config = dict(
    n_layer=8,
    d_model=224,
    d_expert=288,
    d_shared_expert=0,
    n_empty_slots=8,
    router_score='softmax',
    routed_scale=6.0,
    balance_loss=0.000418,
    router_z_loss=0.0001,
    vocab_size=9264,
    lr=0.00142,
    beta2=0.98,
    grad_clip=1.0,
)
Below are experts of layer 4 (counted from 0) of a mixture-of-experts language model. Rows are named router (the router's row for the expert), gate (a neuron's input weights, with its number), up (a neuron's input weights, with its number) and show model dimensions 0-223. Each number is 128 + 32 x the weight over its row's rms, rounded and kept within 0 to 255. Numbers have three digits each.
After each expert's rows: a language model's description of what the expert responds to. This comes from a sample of Wikipedia text that the model never trained on.

# expert 38
router:086162153088113126143149130084128131162151192120108153120130162141068066148113098132195138111137174153118133104139163067160089133121099081158089085142146116119127100169106123123186113140123126084136154141099093080128120137125114146134113147164076155150122139124115142163165200123232151179174119094000131140144132110185204172101127149108119119112103153120154081081127162121141158123105122114145135113168157178142115111042134178120176125138150080145138140121055123129138077109169059155139179145153107063141160063084119123128138163148129098090129168149107172140073132085099112087184105161127140107103082118137149103162119121134105135104127081166205131115133142109141140139163
gate1:083159096082133102143107083156100179078127131152093138144118130106153085090118122128145090123093059111107049120105081093116084110166109097177136169114138149187090155186150123055082125150075136130138105215124140142150144148222159107083149159105108099116123176135133147144133099153117103124137153084107118144088181108139135144194151077218100134114086126183125144128140192104102132104108112119106129108130111126145090115150120091165091152140095067172121133119136061085174126141120192118124178093090109113139106153152155133116127116147131138195096088136120132158151097103159117125122078122130137092121066062156127117176145179072154115098111091124050137102131145199180119145099
up1:158108139145091145135117141095078178157164175146148143151183143163124138139165125149137132147098148117130115122128210089099123126125142168139177114113093163116106184117082101126107150116169164117123177197113111089081137117136140140102141150110174165117190121094139156126172185143144190103186117149170093107184124138133086118175097122152179151098157161160084076103155126198111125058077140082140126119110107113184181047143087116112094118135089199139137128128073133144072145125166163154200117151176141155159141081157137138154147163127075106161134089174122105095129157144140124103109132158086104091134087162114129157159116132116124128114163116112205176145111230102080168108077
Word-opening consonant clusters. Opening pieces of words, often after the or a, such as th, ph, pre, inter, qu, e.g. pre-gnant, dys-ph-oria.

# expert 47
router:132148079074122144104144112092136107157163151147143085148129160179096102110127064191170111111129111000053125090126160115183125090183107082106128113081136155129087117124150112100139142115149142066120143146158029093092091167165116182117097151119122114111136142117158152122142166122143144090187116095079093138091176108160177183116171116123121138109139145095149124149066114130099156122091161074139132160101216216203106110144112130119106178161140073133153164117109146151131097079124101138126145152136064102138130123105128122164136136168141095195112166167106172140094082087132129152139127147134144101136112138077176137160110144119064153105097114163135121155154140130129158092115
gate1:109168101120165110122158125138151102054139178060174138094185155082145133144092142120094172093169065167123164106133115105153102154116130115056149100137167058152134060108123110107191167125167112198143118163116123211098118120147083161123094146134146134166109134098048165181150127112134104128069141101133098114103175129110155125112109077106119102098133143159142107114099122161125152146157163155157079101129163160084122121152131102154137083156160110172178154143099113090197156185081116204153119097149139072130105127159120136149159152189127120130150087119161178100152117054135098150114089093130097149096089153080113155121120160107117146103124102165095120065142169113076172056114
up1:126097180122183102125109143166112139124152159104159101131134100194165133149147128158144101091135121149127169171139133082171122152119175092161126210124159156127165103116140180147122156126120125111113141149146115179113118142070038085131171043148149153187089136095182117156073136176111133129162167143157147118132118106129102154131143159152145091106070155130143175159121195144211131122142128110104140113202137130121120120172192084096149176152113170101144125101130165067125074170132131150087129111109127168065161126123079137210129100102100120156113146137166142148133082176161159048090051168103172108122143143157123107168139175151086109107164109180102113132151182080156124132117
Infobox field labels. Field names in infobox lists and taxoboxes, like "Full name", "Species", "Genus", "Coordinates", "Written by", "Website", before a colon.

# expert 13
router:142136137080111136116144143119115104163140161168083073149115158111088050089116086170172124088135174000064128118129157129177105107154097128142113135149155144131087078116115120113149117084151143130108103143195083116132083194123101155122148127149080134134110152123150149153118123155166145159167113128010104137101163110184172142092142175147153125088158215125121136068095104108124157124085160088132117127143215133179119122149069100117139153122138099130128166117082140151152078106172120128120138154190109133140154110110146109124131105159159101152107198140130174154111087083136134125120089147091101107150131104066122152139119162127086120104121102148138147129113127117120129086142
gate2:041088111153128137144097126086074097068172101118077033148104162163072148121152163145131187122093105090138111128131184158160105087116056114101155093132116134137137126092149109126155114224075136129134126143123107127139118150157123100153172177112142107174147142104119139119146111148143123097069202100072106116146166102121096227154151138115088146160141136113125185145144128075131123201095083155164098090163127097118152097147137140151074121126128099179156137118139119122135126149122105155125124121134138125151113103138127073110133114125077191121133144127163204125081148111107167189097147180113124126120126075061132131196142110164168083090139138134156190099111147153068105084075
up2:145084124067088151081132123159134202133127178110122091079143131159132143140133110134139136157092131105064107209138094081193091081111155161080069114120144130127142087105095122073128082080122131128189089149141081131106086121123113077056131133106209119165141148052140115119119169176110107066105095102148093097096072145126188138106140093153080127129129174155120115172128115087100112156156110148101119111125177178116135074130085108064110137116133110115164114133080146125181138094119098131115152078144100138096129140145170122136144145170125133125105172184129093129136170133067130120169158146079122163144077084164113113177159039150137122105154154099161095189194144104145086122134
Table header cells. Closing parentheses and header words in results and election tables, such as Votes, Candidate, Title, Result, %, Pts, JPL.

# expert 59
router:110128133123073140103127166081152115150171168089137114144148175144093090103132104179169135078160151084118169097116198115130096178195091089130104095129155145106109093121109106147162112116176134115114139105122119149110111144083060159143139127167113123125110074112180111141151109087255152171134128098023099144156126126177162153070167101071142126081119221086170088081073147133118158115116103102140097098155170207145108149109135165124161126156175113153083182119053133151125111136109059151082188165171099124086152089142145110133091130148133115144101171127119159138132115124149132123115109110101131111124103098085141137134154165115098181108127135119123174171137096097143153136154
gate2:149145093142159169141115124154152110108153150135152087121127112146124104114112089088135080163126116111152116153066086140113126119092158074127162097193088100102163180079132143172133144140103153136166116075096106075142074095150137084183106120179173155048120131088099154100168128128152156104172096071108148174111102115120186097195079125157135162162089135121190096149123116095174125076168199169113147143111125161166175081117142181101135105109103128161086129073112079143132089099179072123110083113168146113089103156139140114157131093089159113135103141091114161125034119119085100126128082144133137122137125102103099135192130129159145075133126167099185155180176053099130107069114
up2:108147133159073104142130117119116161129114178137100067137127094125176132159146118143133145114094143124134116118118116166123094086167024113168090090146104053143150103168092126108138142124134156158162093099127121135094115124137114145121132154083105150093130126134139175194138135198118178110134120072122109134098102091136125090166149168171128153164126176088180061063141074210128157168111150179128119149119087132131136133099110100187174169148126131103113183112082130163120137050154077132153139174088118134180204123119102105134156165183134114143194126130127096140149064172125110191161140141157063123205135097131156095153105108096135143141134131149123162142147128094186152086222
Biology word beginnings. First pieces of words in biology and medicine text, such as l-ip, Sk-eletal, dec-iduous, ell-iptic, en-zymes, in species or gene descriptions.

# expert 34
router:087135075167063161108124139080183117131191155134057118135166151090071103153116055116101122110159154114077135103099194139107105176174086107141126107113157104142083091136199149109180115091088146142106110161139048146143099149124114142161114161156094156138112112077151144120145166118185139150123095091028075117140155132149166184105149151119105188103166228114130097109116100118143124130087144105151111145153178147146093092105102156160128130169173069136118140164104079103185108112128093144142144143182148123096119101100141134141133151172160095149121171159129168147119114128113122129181100117150164102144127125035111187165170140162120153120177078144138180117130144115092144093139
gate0:141107171145146109204089130100188139130175156132139122136183115120141134081103111127130149132101227154097153105154145145135130182137142122152083143098188168091061118143107141075097148104187086152136177123158121115155162178149095195109121105145163156122116127088135137163140084063140122127115084143122112156217131180090135110146174103129094103163049122058160131110154125078149098110085124134149161110152115156040087192099151142117138166160106155207136121177045164124134172153127185134137125120099103200145084148095111145133094135104073168126149111095144130098203109170109089164133137150128097116142156149091169106134139152070133141167143141116149144130113139133103131126125
up0:143148143138137133061080152138109100133110113083147104109138183141113085111152154180155110132136120117123112130154183193146148173136134170106158114174150093203106101149115091119165125160149090134150136153118137179142155093188166184123139138087124082091050109126141096110066117113116134183120095089113094109047124077166113151103115086115125051148111096067089180135147083106131113118152133104087062157132130100119119167108138097083195100051094147079089137099157134101136132119116132087073164114166167111138126103072119147077117163088108129164141122134102115099127184100129162127090168141208137116164128141164062110112117128156185138069168120123125091163076088066127109096149
Date numbers and articles. Tokens after on or for, such as day digits in dates (April 30), one, another, a, and currency signs £ and €.

# expert 17
router:124154135103099121115119087074175070160172146123119128166149145158053060143098077156166151088100171095118114131151122106157105152125114104115108080134168114139089121134170100153178147143057140089129117133152118128170089142112068114116123093151116140128133101106137205192150117124204184162113134078001167140137183112155166172134109150066112165091182063089169099093111111123132163108114154134160135112176147118098099063139110177095124094175122116139124164080095118140163090152161129161105131126161092081149126111155176089158125155150102052107129181139090178166113122100108092189114175127121139072118084122137139130153131168167090143108110078127123119129099132122144118158130
gate0:034167073087138079074131103125141148129140226158160117158158128125150138155114150158179150108143081118120171101132104099146119127121114073154143151126125204174073148169150192129137126096154164174101054146150101111167122162130120139087130139121059145095113153104106099129088129135128160113225102141110109097093172162140163200120163085087113108154132159143103111160087156124141184153115146141148094057112139135116106171132143068164076101133171162131089132110092119120124076059122147080114198152165096141116151095119101072097108161114082175114112116138140126121150105158119089155134111135150123126190097120089134123166160172106118163101194109130078116151150119159163067117125
up0:170127136095132126117122086119172130157089128096175119112079124145157110206169103096088110133139171078112121178135106095131158088090091069150135107135102135124162124129113136198144103182109104093192090199169117089125113068157154150151128082161089115140114144146113183121067150109177165124070154085150151122092101107145091104107108088084153100167139099134103178112121085161116152173140210119124171117026102122137123190132062074090152115112155081144095100091128162133115108077180136158173104122147125132178177106087134138092142120058147090091101105105140157180181148137174104173124126119136068141138127127142145172106097162083150163150136183141115117168137139141111152098133
Mid-word vowel-consonant pieces. Word-internal pieces such as al, ir, ar, or, ur inside names and foreign words, like Pra-ir-ie, Franco-I-tal-ian, W-oj-ciech.

# expert 4
router:133107161104106117128125130095155103169171158112151151150107176123047112101133062175185158050136136000090132129126148085169094115165100113127101131130154091101138057113127123129172084073154146118101130115158120136107104178116102148121094115166093091126129111079193148157149144141186175108201127092000142131115165134176132156074147109097153156088133201096143101099088111149113128117111144105146119121083180183152096136129135124108082128117176130168102170094076118154183089120121090145117152136107107114071148094104129123122155102152123119169118160125131176139112091118142136122073082147093111116098090104081156149102138146118107144082140123146130127159121145165096158114103
gate0:092132104117086157124145211177156098140133100146149097148126060139086111078172122073123101165173143185111173085077129135087095182199101171134156099115139172128102226175149136149144175190121150163126141109098101103117118061112061134132120132160121095130103102147148116139144196149094159156133131096108114134084120139075163126137120151126076104151062126151166179198118087138105161132176137127134117123119188149148151107104145156124187119156076120159083140152118115063095130138193089159078117096136115158092116143134110105162156141060082135152045146149109111121138106156124118146098117131197105107117144148153117112121193144127147180143173127128083131140117095104141205140127
up0:117106136064122124167088180141102117170126075154092135142081091124090121083089140060152169148157133127130141147078122054091106119159135109119141116115113092113104137135184143163157072135122173135123139117097125151109132109065146179119116125133174058080166155118159091148042115128124069076134154061135186134142099137081174126111173164162100068167138146122106173115122100165147191140159155152172079138145093160148151138211175125106113127137089118095116138160118125104112055073115107168074146153107124126149080130090129117168144050076127135125098130133144055135138083079118125152094101120149140114175107134128167121148171155103156064152122124168087142168142157181105071132135
Taxonomy and table cells. Taxon name starts in scientific-classification infoboxes, such as Eudicots, Polyphaga, Anisoptera, plus table pipes, separator rows and Apps/Pts headers.

# expert 55
router:075109099108095118139130124109157089150183186130120131173147148146078086120129060140153116101139136050045165098138151124148134176152074109149117121136146163102111082157181133159149126089139156116127128092176089159153139165096058138129144098136081151152113124107170159150170126097214144146140099098004101124123152130163162153090157147083170131087136237094173085089080111089142165148093140114183115115162168120194097112114105164107138168151151127137117191123063102125137090095138100158093158158156142140074154091138133106114141165112120117132085132143133194120144100130118146153096070152130163092095128112057160140159151152140109164141153096125113131180131120121137130115109
gate1:148141119128087124140192195091162143146180162157159151069149175156112193105124147106103152114126136151123095145130098159178055123096105209123131138147119135064165125120128142126220114080147136139162111102173108093143095118126064070140125055183141164134158181186199096151124112185137128159127122160135143103161128072130118152129102119126144153052103140137128087146108126129126128139178137152093116158120183117162111157113078111149083114164175096126058177148162152171135109120108090164109089162104119148159085105126240163141194168113120108105079106066113153131142129141173093125093102167166091106128080135105091108142140111123121135148100161118130151144116092110115152075117
up1:138135093128076148135108108114179132125089165206163134130157166166163122123142122131154146127115143123130164066171085106144076146145101211147163128155128084132174115126098154149163132104139115159148124099095166073126163147196077147164134112123145102077144124149134076142125138227167128184127086141063152119175146056143162119099124142108055160136138121133124090152120087145143098062071135148150144167103137155105178071121128118195126138131174117198182121160168098141157106158140121166161097136129138135123108126125131140152158220116187139114128113152153120153189148069131134153057074189153134106181108136106111075117104053100155129141137118141082152140107167168143144121097
Determiners and table numbers. Articles and quantifiers like a, any, some, other, In opening phrases, plus pipes before numbers in election result tables.

# expert 62
router:073131087130105150108150139146125092147158151159165073154140143144056127148122059122180168092121133054050127088102179089128083144148138097129117105096127115125126110137143130101177114109135130077116127109106113115166067201111078126161102183146071126134111102126134158134151117132169201129161072090089118134145149161181203133085167154083174098100135140136157074090118129136135141096132153096111150118123174165167093089127082154115132163138151056139114157072138117162138057120148101135097134169207118153128149093107171124169083139113176080087101158122112149130153105095155141104151109119127174093044122066073174146140110139105057141146125086104149163153168163102116160128125
gate0:162123163143118071132136129115159179134169153153121138108100123201078122125154088149158141124129155092081194107095156167117079137188092140197151150207173177145123162073131173126140045164142123184159130111148142134096141118101106111076188115106166141125102153160171151111135139136145078141173120152139103103071132113116097155115108099188078120106123182124162133167072131088112073145149190087120069151093145106161083124101118181157204102102136173133157122151106099158123132130103076229102123136112149129087124118116143073123076116142096141180106153139098148116122110106079053112091076121089125124160095149141068149112150151071167153119153118142161152104150146140157109142133
up0:111082133114171095148194135141081109105221191120164136136096162146150097107120102174127169159149166111116163161034085161190106140165121108196134135153146144173146137121145177115152129199149135152176213112089131114156139126122137123141209127095129143149140122140126101081185088150138146173134094179094108096093156108130125160107152114130108118093093143155137118116108121104118097109171084126100097127126142109167068144102155146106164148136111137202138181137115139076069110120091112132209102153098079109097072145164146102092109165105099060185086111116093121096104120103138071086166122158079138141107060136123068112076133137088094124098086130117101154119151108113135130141091
Hyphens and quotes. Hyphens inside compounds, dashes, and opening quotation marks, plus the word as, e.g. spin-off, better-known, long-duration.

# expert 18
router:105133088108090143108113122062147108135184139127145133135125155144108098131123092170143151076159117000067148113129132081155086106185156107134141083124120132134132133109122083140149116134123155114126133090147032133169115188116092143115118155164124103115093117136176106151148176153140157126170103107143093128106187135166137103101167149144137131120173201102158110121097130132106167117097165096169123127098204175153078121113119130102088150136120118126156158083131137198149078110150101194117169155154083177065130134072114117150115127102138090133109186141130164154149088081130123141133104143142146111085117137055156115146180171128115167144119126145155138129174144110101153115145
gate1:134139121054194108136095137147084123131142115173164147089145157145063122066110140144061115180114131198106162111128139155115102202155139114070132089113141158077134108197137145094168113156136170065130168145106145130100061095119038193149126128123152120106090111089175131162149101149132113155138159077107125121111115076040146128063155105134098093076121134112208131140104150090127116131112111118125104110108106137176129132119126143155093105113105079163094138162138093101133151178156175071120125117091122135144095136104126114148121130133086058091123187111117133191129150096104140178104152112135144065125059095133118116097137169117110152157182110068125146175101182143129196131123
up1:140103109118124100149164132147141137152098063111152121124195111137160148165184087104175113109085143112112111172123186110117106131137136091159154103168118156117110110131156111141116164087188132133125117049150145154135106099184124092130122111088166128151098134143173125130147151156140063128148167071149084123127127126094131108138102199098167155091080126151137114113170108046234161201148147088121106209134148119113196113142076103132119124088143161099077146141091187126125118166132078088105177167084112142153135083131158144137092151121145168097088104057141105104114134157125129171096069127166096152152115133138173191117135147085151187124130157134064123161095056051135114140128
Infobox colons and headings. Colons after field names in infobox lists like Position:, Clade:, Frequency:, plus == heading equals signs and coordinate digits.

# expert 23
router:131116063148099142100091115058125043147135159150130110161140132130056100139115087148172155098123153000092130111131149090165081150132110126156087114097177103141099119134139119131206107062140120116151151133180112148102103144105092146138106140099103119106116116126142166154155122125177128172170115073012121157106151141226152130084159170088117110081156178108170111114077100115142141134104155092169122114100146140194099101140081107123138165119183072180115124122087071119176079147145113145113152183153064104120129099097143136136084153083124112152128153139126128194147117093116124138132076136119137069125126097114118133152151162114138161149143095162120162105143152100132128104146
gate1:092139076126142161144123102116150054130163179138105097120125103102147141156082158141091128189138138116127070101138121122080129191102068117106108115079119110199140128192126061035116106082106109118165116155129082110125134208127147083047182118123095118153161081058073123115085121142120162133177080131122111150111172052118049122169174099186065100115107157178138091146106159066143142128128123167104127136172086112159090165109100101160148112174174150125163101123118132149103079143066137135138150132125103125149161122151135119140143116101131123107073135122103091075126166137145162066168081078151161146135128131105095166161139145114104123117105154124188163097153126099134149123103
up1:111100136118149153120134142165127194090097072131062152168084131137128078141120088129135123126147134153091142180100139165079094166093105133152190105089152128144157100156082205170162117111142161097162140072085150121162116116111162126130118143139134146115132160191190162183152117098139157118046109098153090074147115124158118089059157140139113108164094145159148178116152136167083176112146138083147127143168166127207105120110128061115123079141105047153122173144154109088176137087103058169101109158084133186095086117116156136157129154156087153070164142200099109140111126116188111168058122155134051100111085134116132115114161141123100114155125148107127127142149148193128126101122
Numbers and league tiers. Digits and tier letters in sports, dates and tables, such as "Ligue 2", "Série A", "Class AA", "August 7", plus Roman numerals and "Cup".

# expert 22
router:105148101122089149137126143150123143157168168147114101133122187111107125118168113154170146077127116000069163085135167082154085092132145149120114117101151120141093068146123133124176115128129147107108119115163060113164102162150075117141138183171088114140132094104129154118155168118128185098188117092109100140129157131179137161101150148092135104154171236118165083127074122146091133121128150117118124144113172215158091091142094123102120179162158089118109158093078118172122108103132089131095111165181136101115125119118092120148114103140112101177131153146101183113098096091138093145159098079144171088079127068134156128165146145148108164091159089146154120115124146176135168126136
gate1:170060141184098205124162137124138125126142104094120099170122126102108110135135108150126138082145141192158070095136150174103129190144067156150115076134158095128201103118161125181097145168139134144141168076144011140136186184133182115187110131109208166126113126146079138142130154089091126123114057175148154149074127146111109127135139212157120164108144139148163106127112155132127123136085121120163176142148090108106135104119166142204137117165177106149176194105095179146110091165153170153107148165125144084088146112114142114119171177161173168128101162190114103138141082109081146162102120125156115129116136148157080139097151122116095175136134071146156158091103112107148112121154
up1:127177168209086121131069094139157150166174144190183139139079136129109111130155112148129097112149147102063091124126100089213107142155168155133111209131164118184109130080083124118152198149168078067154131212174121132103104162156119154125139136183177084091128135094079208088120105147115090110160074135147152130091103146146092112139123123174122114110153108083116139158118123125125163098092188133104158137110179133100122198106135101100123176104166100098159133121073130148189159126083060157148091148083150082094179147075114118128120079116071139145118193090078107130122143143094091127135156118106117115165143141121140132105169158125116150132132085137112109085168134130144142084102
Infobox list dashes. Line-initial hyphens opening infobox fields such as Allegiance, Edition or Highest ranking, plus en dashes, degree and prime marks, accented bytes.

# expert 16
router:109144078112113118089111110080129101121164134128118094196155161156092053133140097127136140103125186000097140139139165087147149152159141112128109103153148111110090090158181108145140112099147152122117129107149094135112098159120083128163117145165113133121091136136144164176133142130181195160159118104007092137128143137181165137094152119088132162094154173128161112097081071120134174127106133107108182119145162133187118137124089159106148109172161071143127168086069156138172077110165105109116133152164109151123170127128174111121096159098129093083116156147128167142139108141135111138173101106077131090105112102049170156120146160134088165092138115164167167161112134110124121111155
gate10:155093119166098116132148141142144103107076144150141173157142182136164064115097140095116190081092164117109139164142151097158116061102116124151122171117142125133088133136115158124152139093125132141195157123119158189088076051192088157161120104075130137113076174145145118154119125108159200205189148078143098076165103159118153096090101087123131100154101100145150098101103170184141109092119098112212106105121141155107124130126168072147156103088149164191100092150126127152153117118137189131108138132162103092082137037196099130142159104157107080167112163154118070133111133061114122116168074136090127122118173100147120057166143126133079113127163129084153143128132147141155173103155
up10:093135137114094142138150112168228138168144109193154105094117148132139195143136145115159098116120144143108175052105096103113134188132105106165182130090110135028142154119108121106064110121175093118159178132105115112095174138055094123141131177104100114122117156093170119173117150121079101162167107137150168068154128173141095144105117170159135127107128158162139113167098116159187203156153219123119192100134121132136129111093124187146116157090103146163097143110083093157111164154135150126114138134089149166148097203167120091173152119153112111141196110119143137164121155145089084103092079096119141115083112116089133128125153088187105109150158138155129054132085199110118136094103
Names before table pipes. Pipes and openings in tables and bios right after a person or team name, such as Frank Bruno |, Cabrera (, Jr, Inc.

# expert 42
router:091129123090073118120119118080149127183174179168083135165125199140076097098136045146201128074118159009063137140128162112153100114176094112124157137137128085126109108099131148127191105124111118129127108145182141098118088175110096152113110112175104125097103124089192130125114123169197132124171077105049104110097149102151167154117163146134101161049169242108154153091134131125134104098097146110151155131102190145130098107160069103091141128124145102118130199139071134139156114088112112139132121175149117119149152122098153111154113134132110119182071193154127144159092119114118128119139080149109101101103125094081136106185138172131090153118143125119133161133130112167128134114174
gate1:127084111117094159082132181142147105117136160121161145125140154129093019093124125104202200083117124059149131100116128087069115124123134169119162140165117152121112124162119127091145107181149167169100085140145158088143110109128135137101152203162164139077089158148115144072218176147118193149116133136127151159149119096162125096148146106077144162151068150125115088137150118126126097100119100068123140117125074096062132154174145129100081178123143126136150104137131139124131125081061104081102118126137096049110086085074134065136151099168145128118110090142096183147101103067108176113113109151117195139121130138129146128118117082083120147134123162102161207205119148138165113160088
up1:133156120181149140138119069089137132129115163096129087179128130121176180128135062104120125130151109124178086128146082123114116064157217111156150132118175113106155111187098100162121166133132124121166190151115166102178097093120066148092093151110165179108075156134108121155152140129136109069148058092153083139177106145156129148169181118114100080089132186127119019147114123133085111099212100091158136100115077175163123124125175149154096097116138133116155111116125079132126121139157149143131103124059128106123095127144126068142134123111213164130077100059158110123124156195151084162132107078146106106111181128083124114101121084104103167174088129129121147119155084129103180142106
Section heading words. First words of wiki section headings right after ==, such as See also, History, Career, Seeds, Heritage listing, Other.

# expert 56
router:133147067131108135119126128095130099145155166144115090187119170118070089151154077142161136112132175000102147150139160066162139130118156095150098107124156124115102110163140092151178117091154135098131132110157123137122098136125117159125135130114110090143089139116133139152138156099219192177123137079026062149141156158212127128085163163093140127112144136098158111072113081131129156096116117101154158120158191125200118137117108157109153151156183069159108159110099106166144073104160120150114125164153086110139162111150158146128122166132136097127111152145141116141156131111117132130157113131096115077082142078050147133136130152134089156092130112140129147128153111088141137145118
gate0:113094124073153070091153128151144136128055104150131143167090093115127092140084141101153135150149080159136158140157084085130123101110158067136186176105103116091129136125170131125192079075174153074135146149138135107183102125086129051086111089143121163164153133041178145077131052132181138129179094129148140079092132147148114152110106154123156116103066145125158072139088108093168136136248139090152087091137089145051112167134141132105120141154124142107099080128142083158132144072084136078121152142106116175102127123094067116159122130139114119159122160083074121050161100136107167112121142155066135099117160088144099103125159159129141091131150080126127150123113157137147107110160
up0:153187110170114203178162200134206097156179098079149046137112095165139155096148138132152200127108149110133079123160138156069083144195124152167049105128183119084105144130088131108054153145097135115153136137161108148108075122130111161136136124125074128090127122141162116137142155116085077124151146106194092098121116107119133138152170157124086143149200125144107163125151118159083151150033157157131111133121120117170120116160142132130127120129079101141147146165104141075160117149196137139097112139108164157169178130132158084157106083093081133105110053103174157120115093119134139114158143041154129125130098123104096152092068146106129125115141128185089109092077106120146180140098
Personal name parts. Pieces following a first name, such as surnames, von, Jr, Mc, and the in epithets like William the Conqueror.

# expert 24
router:115133093094101098092113115109179080123167155172100128184120169147061089142113100136153126119135169013093132116139196104157113141101117110121082079161187115144117140146161149102194118091102129104110130111123142156166088152130099154146129157122071080144100143112149186151137114121189166137113107102052119187110168134205152091099122123102176165072125125113159130093096076138147139146096124114168130116098184145170083107107089149077155108209165042144088186107111107136170055114153121133086137158158085117092136079125142134112107162144148060111110195130138180119128124112138102175144134120122115076103140101092147146119121169142074157098101122123139168126084164111149114115141
gate0:120153150063158150107139140125125107179144134086151188104110126096095110059119129187136124145109101107062130107077146112120106167114094124139115095157107102141097118137149104107156139141105160113096152171102131126138128158064103111117147166105148130057128167187107171142118115192168131153158087133077183150163108092180157109138150127083125147144132138106108183142113110187093080134155132112189089206078116127095123108101101143065138077179144103161114102115190088118149140098095163075122150070145110117140114136152140162106118115142132199162130092193086155158089147169200056130154098099176077140108126105143105155094183154077114108175129097096042137155165154165145114088144
up0:083102187107084054115093150099127154149123120110102143093143149107138155136170116148090150147138180137117133105099087145180143103109116089162106171107131149123147112106139161137116147169110132132136141092115137143168184049074184153120112102068096112134084143128120186134108131155136115091079093185094149134109086210102165127056118125164085098150188118046133138131147098124103141095131133106175098150130088081129126125070210145127133185106105124140211163087134085125130158127127129137154126118109035141123094071121088085134121069149096116133163113141096126102130112147099108150054086153075088102104182156141161138090130061171157131085144118175131119101099123100101067087129
Apostrophes in names. Apostrophes and primes, mainly in Irish surnames like O'Brien and possessives like men's, plus accented letters in foreign names.

# expert 20
router:066167085147143141146159138051149104135177189147084146141133156072040102136151119142104172103091161076132173099143117084141120101168107114155106124144134128111126096150148109138215127059108148109116139095141022152151109186111068149135144175162102112125109139105164167136139164102169198142195099115130075141132174143174151139094178131095134127071151191122165080144109132117116184126102136108146142121143165096121118126110059159104124163195161080168099166123069103154168048135124103154111143145162103132096147111103140105164117180154124109139103136157088138170131120141141114116157097151084155088071131089100184106131141161160089162112119097149152172132159137150146136122164
gate1:106120196071152120145091106050144048162099090096126152162172100075134115129108122147107099148116160127113076151101101140137157130128148144079112040134159133166084102127088125123187185181183174134115056151169155115188126110247134100091154121195066128124185135119104095102195075141125078183095121141141086106116163147122107143083143100073200107117147130172095120119160104104106150103153143104131152138145096136134116153126090107095167155108138129152091087175127194086139133144067152122125101094175137137092153118127131110090107149132133180132146115098180174108138137158154072092135143109097112125077163142154121164149118118116164112132100102165124149138143136092123148098089
up1:131130079200103144112124124218081173089116137198157124092124148150097108110131147123130157111154046134168161112163119116185115147103095137123123189102141129112191199068103115134104101090117069088163162139146068120122123113077124167168114099098169161111068110144113131178073146113118171140133118146106183125106095110130134086121127120177080130119137103065154111139080112154143111102118189175120117110133104126132105080104180101139126096127121152098143125059106085135067071117131113125132131118122141084149062138137168175139132143101160110151151134195075077143152147100095188156082184159116135090129150115100128065107086132137111193124155173103100063087107189160131116131123
The and year spaces. The word the (also its, this, entire) after prepositions, and the space before a year after a date comma.

# expert 43
router:051134096111090114096141108101147116147186136166112124158130125126055063107113056139115119125105176022097117135117133140122126111099159087111119113130159123122103092123184117092180084133129144119153119136156112150141093157085092125117132118150100112210090136153124204113135178104231189147131128105000117148112185133154146131121137156087173129081153112130203094109125126146156144134113110117116171110101207126185073105157133160089108171133176094148144130116149094139175106118155106147100120126133081079105135115108155132112157113133115103131139170134083150182119151147123117134140152118073175068093112084104165132147161184125101153111118078127140118146127124093142112148124
gate1:075136174218103194142183140148172142152067123091134148095133116139184104092129086142136060103126141068086164135133132177137185128136123100165214152100074134074147121113111080155074110135102142113105076151122119155141144099148172150155121150130174135115128143123113098119146116147100121097139099131146057117122161047165132107122117197077136172118133142101118146092123077179102114140156138107049103098122131162121128139160111143127103115139147117102174116093111199142147113085195118169111098110156159124191159068113122117150148128140105123105110101111134106113151108098121131143117125185078163054101176104111191130115139098127037108091172109135128153130103085153130077057093
up1:136133107095116156145077115132101106086084141088224183153097161199108099074168119162126130127153161139159079190143082086123095047172117142119096125177208153102062124062115078106167070174138099138179110081163085119114113171108163097155165122093102107155109101054171115103147128133147098137110145113148205096070106158115135144125107103152152134090152132155188103105070147069140115139080081126165124112102139126119115149068117101121086151094130147113113131078114118132152125163141116138131100071108109134089121141117106105127189157061146125138130137126110147104167170061117144087041134120162121149150129134144127121149124054158154095127139143138174075125139132123151148121099
Foreign name endings. Middle and final pieces of foreign place and person names, such as Kyiv, Zamalek, Kamloops, Mackenzie, Rajendra.

# expert 21
router:140143097144118129093133122067150085138166156118090123152141126134084102156128079147139128125153178103099135123129154064139115177124119092133120102086137117122119091116151090145175104123111133096120153130173107112154071157116081135171120123144128129181119165121105130179183140092242149190138079102010143163140165172200180129112158115088137144057137153075168094082063101122149126065134097081143142122158138182141082108131100137110166134192181067149093172096085089146117101097133101099141125149186116086134171070137129122167157166083125058088086191184113136124159113102110122142138115134125133111142104090120103148174130145128111115107146079130174146166128128107114166114133
gate1:150134108065134110163118130136093179101067141090160130123155130111118090133165110169091185152152120124124086108088128113116106134083120134111130160140174146058139153130206150157120158113157123153191072142109102133110115120123130126137119108126120140186164162138122095156161105175138130155157107096099121108126122091174166205074064130091145135073095078197142175149124077082146146141124086176184156131157178126149137078233107149048068146128126089106097144134125212077150111137107118100147107111163128111115112148093109086131150090091131088127110095111147139134127089082167130078148137157103125118160058158107146165091141094158137185140141038165107103183102136135131129079119
up1:128159148104116198131182146191142091121156106171150130161133159173170160142114141121180124123158111113091146146104110100115179128170124117160095166177132090108147177081093168079143117063121087117113113070153139115200141104106144135113094080148135115122135117114158133055118142111120157115147118098125108109162071142157031093122170126129145124192156142114158123095173146166135131171088121116149092132113094077123143130108130099166099097148129146147151160096091111150095181099129082126098140174145079180153118101187108095088203137114137122132121079094152109073102146167150176180123134112119109136061185103181160152130133099198097070155113134154094073070122180128136114199060
Personal words in quotes. Pronoun and verb pieces in quoted speech and song or film titles, such as I'm, I Am, they're, You, me, plus man, woman, war.